config = dict(
    num_hidden_layers=9,
    hidden_size=320,
    n_experts=16,
    experts_per_token=1,
    d_expert=352,
    d_shared_expert=0,
    hidden_act='swiglu',
    moe_layers=[2, 3, 4, 5, 6, 7, 8],
    router_score='sigmoid',
    normalize_top_k=False,
    routed_scale=1.0,
    balance_loss=0.0186,
    balance_bias=False,
    scale_expert_input=True,
    init_std_router=0.0148,
    lr_router=0.000571,
    vocab_size=8192,
    norm='rmsnorm',
    norm_eps=1e-06,
    tie_word_embeddings=False,
    optimizer='soap_variant',
    learning_rate=0.00241,
    beta1=0.95,
    beta2=0.98,
    batch_tokens=[16384, 32768, 65536],
    max_seq_len=512,
    train_tokens=269400000,
    max_steps=7195,
    dataset='wikipedia_en',
)
Below are experts of layer 3 (counted from 0) of a mixture-of-experts language model. Rows are named router (the router's row for the expert) and show model dimensions 200-239. Each number is 200 + 20 x the weight over its row's rms, rounded and kept within 0 to 999.
After each expert's rows: "gets" lists some tokens that make up at least twice as much of what it gets as of all text; "mostly gets" lists some tokens that are sent to it at least half of the time. This comes from a sample of Wikipedia text that the model never trained on. Tokens count by the router's weight.

# expert 6
router,190,203,197,194,208,184,220,154,199,201,207,205,192,198,207,200,201,174,191,225,182,195,209,220,213,235,199,194,225,222,198,189,171,168,194,196,181,167,172,176
gets: "\n\n", "\n", "\"", " \"", "born", " this"
mostly gets: "\n\n", "History", "See", "On", "\"", "Personal"

# expert 11
router,189,202,184,160,209,180,222,189,171,229,182,195,193,215,236,202,180,205,183,195,154,203,199,201,171,188,195,173,232,229,225,206,190,189,210,216,183,174,188,211
gets: "=", "–", "/", "ss", "ma", " ="
mostly gets: "–", "=", " Pe", " Cole", " Bart", " −"

# expert 3
router,210,228,195,180,211,180,225,193,191,215,206,187,189,189,217,206,203,189,201,231,181,171,201,225,180,213,217,194,229,225,225,197,203,182,216,173,189,187,186,162
gets: " and", " or", " to", " &", " well", "19"
mostly gets: " and", " or", " &", " Clade", " Nominated", " well"

# expert 15
router,203,213,164,205,209,168,206,159,196,209,192,205,174,185,211,223,231,203,197,210,187,200,193,222,199,211,214,189,213,219,202,177,173,185,220,186,200,193,199,198
gets: ",", " that", " in", " as", " with", " which"
mostly gets: " which", " who", " that", " when", " where", " after"

# expert 14
router,201,213,157,185,198,186,222,169,182,215,193,185,155,201,203,227,180,193,174,209,188,185,194,220,200,218,198,198,221,202,222,236,180,177,202,220,171,178,180,195
gets: " 1", " 0", " 2", "1", " 3", " 4"
mostly gets: " 2", " 0", " 1", " 3", " 4", " 6"

# expert 5
router,193,204,190,159,198,166,226,185,183,213,214,204,176,184,213,216,199,209,211,221,204,189,194,224,212,200,199,196,228,209,243,209,158,157,205,196,192,166,189,192
gets: "al", "t", "n", "c", "y", "e"
mostly gets: " UTC", " Votes", "ologist", "′", "sis", "tic"

# expert 10
router,210,220,186,186,160,176,187,186,213,257,162,197,185,197,218,195,190,200,176,227,186,173,186,203,198,206,197,203,212,206,236,200,213,182,201,217,203,184,207,212
gets: " the", " a", " an", " The", "ly", "The"
mostly gets: " a", " an", " the", "The", " any", " The"

# expert 2
router,201,198,197,185,175,188,229,188,183,210,207,210,179,216,187,210,177,198,178,205,168,197,193,176,210,194,205,193,219,216,225,213,157,164,215,215,215,180,180,206
gets: "s", "n", "l", "r", "i", "on"
mostly gets: "s", " Williams", "rs", "z", "ald", "rich"

# expert 7
router,211,204,181,199,200,197,222,185,191,206,170,207,157,218,229,224,218,189,186,190,177,182,200,197,206,196,197,199,241,211,209,252,181,177,235,207,193,201,203,155
gets: "-", ".", "g", "\n", "|", ":"
mostly gets: "g", " Animalia", " classification", " 19th", " information", " H"

# expert 8
router,194,212,207,161,214,192,221,184,209,208,205,192,203,203,225,207,210,178,181,225,169,205,204,219,183,172,201,210,209,222,210,216,191,172,182,217,217,212,185,181
gets: "|", " is", "A", "O", "H", " ="
mostly gets: " MPC", " Nan", " Tai", " Jay", " Den", "EX"

# expert 9
router,194,196,195,170,197,192,218,180,193,211,200,222,199,203,227,216,170,184,184,220,160,194,169,214,166,178,183,207,229,217,253,215,200,185,211,216,197,168,204,189
gets: " |", "d", "ing", "t", "ed", " from"
mostly gets: "frac", "back", " horse", " across", " officer", " off"